From a checkpoint of a small mixture-of-experts model trained on Wikipedia.
Training: a variant of Muon for the experts, 510M tokens, 3892 steps.
Below are experts of layer 9 (counted from 0) of a mixture-of-experts language model. Rows are named router (the router's row for the expert), gate (a neuron's input weights, with its number), up (a neuron's input weights, with its number), down (a neuron's output weights, with its number) and show model dimensions 0-255. Each number is 200 + 20 x the weight over its row's rms, rounded and kept within 0 to 999.
Before each expert's rows: a language model's description of what the expert responds to. This comes from a sample of Wikipedia text that the model never trained on.

# expert 4
Description: First tokens of sentences or lines after a period or break, such as However, In, This, On, plus citation-needed and URL pieces.
router,199,229,210,177,202,200,218,212,200,213,221,189,206,194,179,184,227,184,206,218,222,175,222,204,196,177,201,192,203,198,178,236,208,161,166,209,182,212,220,231,223,163,182,184,199,183,171,226,178,202,208,161,180,199,195,236,189,227,179,231,207,208,212,203,174,186,230,185,201,217,180,142,204,178,182,187,224,174,206,202,203,163,203,194,197,201,221,187,221,201,176,170,211,220,187,185,212,222,178,198,158,197,174,218,182,155,201,181,168,173,210,156,215,171,205,171,199,227,185,208,183,224,210,197,219,191,205,197,207,192,189,167,212,172,221,182,160,190,215,187,228,224,209,177,197,193,226,179,200,216,190,224,211,190,193,214,218,187,213,190,162,207,235,169,203,201,238,204,197,193,247,202,224,256,192,186,210,231,231,215,220,207,194,189,180,188,199,245,174,206,169,209,183,178,234,203,187,221,199,215,224,228,205,207,202,218,189,175,217,190,241,191,189,181,184,193,186,199,218,209,255,221,224,208,192,182,182,226,175,212,177,211,167,207,179,194,218,211,210,192,197,204,195,205,221,194,175,183,195,210,161,210,212,196,189,202
gate0,191,208,160,188,188,190,176,198,184,176,206,182,212,187,208,190,199,216,209,180,226,206,201,200,176,222,159,214,199,211,214,191,208,201,208,226,214,209,180,169,227,206,194,177,199,196,224,194,193,182,170,153,173,182,198,216,191,236,201,211,191,209,167,216,232,205,191,192,179,204,202,209,187,184,188,196,211,157,207,221,210,202,193,186,188,208,197,187,213,193,184,230,221,181,206,192,202,160,217,146,216,201,178,197,191,207,178,192,230,231,229,174,206,166,194,182,207,213,187,222,180,225,212,220,225,195,224,181,181,181,207,184,162,187,205,188,223,202,215,225,218,236,214,223,206,171,169,189,190,186,209,179,201,193,151,217,227,223,183,178,171,234,216,218,185,182,209,160,202,178,167,195,205,204,192,170,203,159,194,211,149,173,201,227,179,191,215,212,210,201,192,185,196,164,229,184,206,198,231,196,222,222,215,203,169,174,194,214,197,190,153,203,158,171,181,181,181,201,209,200,230,213,173,183,203,197,185,211,201,230,164,163,182,223,175,218,246,208,205,191,210,167,199,177,206,189,213,172,206,249,199,175,187,203,179,201
up0,202,173,238,212,199,197,198,193,213,229,174,198,204,217,185,210,172,176,186,207,196,208,218,211,187,197,191,194,186,213,179,239,216,232,233,145,196,213,202,199,187,202,193,226,235,209,178,191,223,199,215,201,235,217,216,191,211,198,212,196,234,215,202,169,214,221,168,219,196,212,213,184,183,205,231,208,191,228,169,188,224,163,150,201,217,213,210,192,207,196,209,182,165,202,197,179,222,204,200,180,186,211,200,197,189,185,207,188,202,197,193,188,183,251,216,216,191,169,213,165,221,185,174,190,202,172,185,233,220,204,206,213,199,211,243,214,168,168,217,196,207,195,206,170,197,215,191,207,208,213,176,162,184,211,233,194,211,164,215,216,185,164,183,218,217,215,202,206,186,234,210,213,188,170,188,183,209,211,238,212,206,203,194,198,231,198,189,195,208,227,188,205,212,199,189,211,182,179,199,206,174,164,188,212,181,243,219,181,212,238,204,219,213,205,218,217,193,203,144,240,171,180,197,178,193,188,162,182,227,153,210,208,201,156,220,176,159,216,215,194,178,185,166,197,207,231,209,210,198,202,224,205,163,167,180,180
down0,233,198,166,182,207,183,208,212,188,180,219,243,167,191,215,224,217,183,198,235,220,183,241,203,163,229,200,182,186,221,192,194,228,192,168,243,215,186,206,214,182,191,231,216,216,200,187,232,229,210,167,231,218,205,194,215,213,234,187,219,224,207,186,153,197,188,181,187,222,209,219,207,227,223,197,230,165,192,170,216,197,182,230,168,203,179,255,201,210,187,204,185,242,217,172,199,208,203,187,220,182,240,190,210,188,218,207,175,200,202,198,216,171,206,186,185,201,189,210,178,192,228,185,193,214,212,210,185,211,168,224,190,226,190,208,194,173,187,196,224,206,207,179,176,189,216,182,210,262,211,214,203,190,190,216,234,210,197,196,201,236,202,211,193,185,197,186,209,197,179,199,205,221,215,188,227,173,190,198,191,195,178,176,206,179,192,153,204,194,173,194,202,235,238,204,151,207,187,213,202,209,221,175,183,216,223,217,175,234,190,218,232,243,237,210,182,212,190,179,206,207,231,224,210,207,186,195,203,192,193,235,174,175,194,204,191,179,187,173,209,191,200,214,235,216,199,179,227,204,185,194,183,213,190,216,212

# expert 7
Description: Opening capital letters or pieces of proper names, mostly places, countries and organisations, such as F(inland), Mar(ne), Th(ai), Port, Dr.
router,177,261,212,178,221,199,200,232,201,212,227,182,197,202,191,168,198,199,200,179,203,194,190,186,193,141,194,208,204,178,195,194,204,214,186,238,194,212,204,203,192,185,163,192,189,194,192,209,208,199,185,164,216,199,179,217,200,162,195,214,204,185,187,185,219,222,219,191,195,186,175,176,226,173,217,175,179,210,184,170,203,202,190,204,218,231,198,186,204,204,173,216,219,222,201,229,235,183,150,241,202,225,185,173,186,197,225,169,194,178,200,190,221,180,207,215,211,222,187,157,207,232,196,225,231,210,189,213,189,193,198,155,184,181,197,199,185,216,190,214,213,212,208,165,191,191,203,200,237,196,180,231,197,186,191,227,216,189,209,203,199,191,221,195,210,189,208,179,181,218,240,230,212,218,191,217,197,171,225,203,214,177,187,163,170,179,171,206,199,226,182,192,229,178,201,239,188,195,177,189,201,187,176,211,196,213,188,220,235,204,184,211,221,182,189,219,225,212,217,219,240,183,260,180,184,197,192,192,213,196,170,232,196,203,165,208,195,211,167,198,170,233,181,243,190,186,173,213,166,174,199,233,187,223,218,198
gate0,186,195,184,175,204,194,171,173,217,178,210,194,150,210,221,245,239,223,201,212,176,161,196,176,232,211,178,215,219,197,222,220,223,218,180,216,217,231,198,215,195,194,201,241,196,191,198,205,215,225,222,215,216,236,204,212,186,213,190,191,196,204,196,193,187,201,176,194,176,206,220,177,196,221,215,214,197,188,229,228,197,196,155,197,202,211,230,184,181,234,187,146,214,216,182,169,212,180,207,234,197,188,207,173,201,207,178,200,211,210,203,209,199,211,192,219,155,213,219,217,206,201,186,183,176,195,207,181,222,192,229,223,185,194,204,235,183,239,207,180,225,207,224,205,209,159,246,184,217,205,193,238,184,207,203,228,196,187,210,190,168,202,193,210,208,214,198,216,216,215,228,218,206,212,179,239,201,194,208,204,190,220,206,235,204,176,166,217,173,201,166,200,160,179,259,207,205,210,178,165,204,195,219,231,211,219,199,189,177,212,183,230,246,168,210,205,207,195,199,218,226,223,207,222,220,201,201,200,195,226,215,202,176,187,177,221,181,189,190,162,171,220,204,185,242,188,206,181,220,189,194,215,186,224,222,173
up0,152,227,183,172,223,193,214,186,212,196,191,193,197,220,185,209,234,216,184,200,180,187,185,193,205,219,233,212,205,200,199,198,193,181,211,214,230,222,197,208,181,213,202,192,218,194,209,203,284,190,186,190,170,226,194,186,197,201,172,195,174,214,172,206,190,212,241,229,208,190,206,185,185,186,207,166,152,203,211,217,180,224,182,214,210,186,221,190,188,193,177,215,225,181,238,201,215,181,221,205,202,190,178,209,194,222,199,199,230,230,183,210,189,229,202,192,165,224,209,162,174,208,184,198,214,180,193,204,199,203,195,209,209,178,215,216,196,192,204,163,189,178,202,186,185,166,255,205,210,217,179,198,201,211,199,231,214,224,192,191,206,258,213,213,199,233,180,179,212,222,205,210,228,187,183,240,174,201,176,207,230,231,191,221,189,193,200,179,194,172,152,174,135,232,228,210,184,231,162,223,203,211,176,192,203,213,175,232,195,174,193,191,225,203,192,218,218,185,204,199,210,189,196,209,234,185,172,204,203,209,202,188,186,170,249,184,206,189,209,206,181,188,214,188,187,204,183,218,230,185,189,202,199,228,219,178
down0,207,190,212,211,234,225,200,224,229,185,188,192,232,213,206,179,193,196,203,227,205,166,210,196,177,204,183,215,227,217,188,238,207,196,214,203,198,127,178,202,174,208,243,180,217,250,206,192,193,204,213,225,223,182,211,182,229,221,216,222,181,203,218,166,208,206,179,213,170,200,148,201,181,178,168,203,186,187,187,201,194,178,216,237,182,216,206,230,219,238,202,224,223,229,193,217,200,217,194,206,201,210,217,196,202,183,231,172,216,212,203,194,217,191,224,218,233,182,205,206,162,211,213,202,201,200,196,209,190,217,225,197,188,215,205,204,185,201,225,196,194,181,199,201,224,230,177,175,180,183,213,245,236,175,193,211,227,222,224,197,182,205,193,185,200,214,176,209,199,210,180,233,188,213,205,174,201,177,192,213,222,190,217,214,189,205,226,213,207,198,209,202,156,212,197,200,237,137,191,189,221,227,209,181,204,170,182,196,185,177,182,181,176,204,203,187,193,216,177,144,216,186,252,202,209,189,227,198,208,193,204,230,155,205,253,171,201,222,221,199,212,198,188,208,175,197,213,223,181,206,199,182,185,199,196,191

# expert 15
Description: Middle or final pieces of longer words, often Latin or Romance-like, such as Delu(x)e, jejun(um), Connec(tic)ut, insul(in), ambu(sh)ed.
router,189,234,219,222,207,193,147,191,199,191,229,177,196,210,213,194,210,160,215,183,245,239,192,191,202,197,163,188,193,216,183,214,225,172,193,241,185,175,193,216,244,203,210,200,198,190,205,191,231,231,235,171,230,203,195,244,206,197,217,217,191,196,188,190,222,217,206,221,182,229,154,190,214,181,210,195,176,191,212,169,204,183,216,173,228,207,226,204,183,199,219,200,224,223,204,202,189,183,176,232,182,220,200,156,217,181,196,202,189,192,171,190,212,187,219,212,235,220,168,192,183,175,185,218,224,203,213,154,200,196,168,208,216,214,196,223,182,187,187,191,187,224,187,176,211,206,213,202,189,188,169,196,210,213,159,209,223,194,227,213,217,216,158,204,227,191,197,188,191,186,234,172,192,226,208,206,200,215,204,196,218,213,196,174,214,191,181,192,190,192,193,223,223,209,182,209,213,207,177,211,242,243,207,229,176,217,213,193,187,170,217,226,200,158,207,174,202,179,226,214,183,215,229,209,201,211,188,217,211,168,203,232,236,199,192,227,201,204,199,186,175,175,199,231,223,183,178,156,167,201,161,218,198,200,198,206
gate0,226,185,206,213,204,198,181,187,230,215,213,194,187,173,225,207,216,220,173,211,200,198,201,205,169,215,192,206,205,203,193,181,175,180,240,208,201,194,191,183,224,206,192,201,162,192,209,180,209,176,179,188,229,184,206,177,193,183,183,235,209,190,213,208,206,208,218,195,197,184,177,236,179,199,226,246,200,244,181,194,185,191,201,179,212,194,217,204,220,225,179,205,173,175,224,193,180,173,207,207,213,197,194,214,166,188,151,201,228,182,179,205,208,234,222,218,194,193,193,156,181,173,169,197,218,213,258,199,207,216,189,204,204,205,192,201,193,208,196,211,237,171,206,182,188,203,187,189,203,187,173,158,236,222,171,180,231,235,240,231,202,218,206,229,207,200,220,188,215,190,213,217,212,210,210,180,199,198,186,208,189,234,183,208,169,210,191,220,211,199,192,207,206,203,167,211,210,235,174,230,192,200,192,241,222,193,185,209,216,194,178,191,182,156,198,237,208,222,196,246,240,150,217,207,221,191,176,194,184,231,212,225,216,211,171,233,159,207,172,191,185,188,180,166,202,201,168,182,178,213,194,201,188,166,173,215
up0,199,219,216,224,161,216,169,209,221,174,219,217,171,193,194,211,202,220,191,217,196,154,187,193,193,227,221,210,217,206,175,193,181,181,206,188,182,207,230,206,209,204,227,182,201,202,227,207,225,214,225,228,228,174,197,198,193,191,178,192,194,188,194,205,185,167,146,218,222,199,160,170,211,166,187,167,189,191,206,191,203,187,188,185,172,178,218,225,192,182,200,218,222,209,197,202,197,227,200,227,155,179,166,214,185,209,219,181,214,217,205,157,187,242,225,236,214,234,208,179,193,168,209,222,181,214,202,198,188,217,214,196,196,228,196,228,174,246,199,192,199,129,221,212,215,163,235,230,205,157,171,209,239,189,203,221,205,176,176,190,194,200,195,211,223,178,221,213,244,205,194,204,202,210,164,168,240,205,165,184,199,195,213,170,191,202,182,207,220,233,187,203,202,196,177,195,200,207,188,163,201,201,195,198,188,216,191,197,209,210,211,171,199,181,215,182,197,212,198,214,187,195,206,213,209,189,189,190,230,217,223,185,202,212,195,182,218,181,203,257,202,214,171,183,223,218,215,201,197,178,213,225,185,226,197,219
down0,244,182,193,143,176,154,199,214,206,221,138,205,201,215,222,185,203,221,180,205,184,216,190,161,225,208,230,226,193,212,185,216,184,181,226,173,199,192,212,175,206,187,187,201,203,199,232,186,188,188,184,194,214,189,217,229,220,199,202,201,177,195,210,199,215,165,214,225,213,219,167,235,208,202,223,163,202,213,230,198,206,196,181,209,211,200,200,176,181,191,210,206,223,213,190,172,191,216,180,230,193,182,206,206,193,176,228,193,180,202,167,251,183,185,187,202,208,207,211,210,218,189,203,168,215,173,167,192,219,224,229,215,224,203,160,181,215,213,257,194,187,190,215,180,182,200,220,155,220,226,211,204,215,204,178,212,183,211,200,207,158,233,213,199,191,176,205,185,207,215,194,192,208,209,187,177,226,223,209,203,213,240,225,233,224,179,190,203,210,191,201,186,197,209,194,195,143,181,188,222,206,218,195,204,178,213,225,209,200,191,196,210,212,204,211,183,219,189,212,175,187,209,179,156,188,241,189,179,224,217,208,182,158,211,169,200,207,200,157,216,201,177,189,229,219,221,212,234,191,196,184,230,232,200,209,209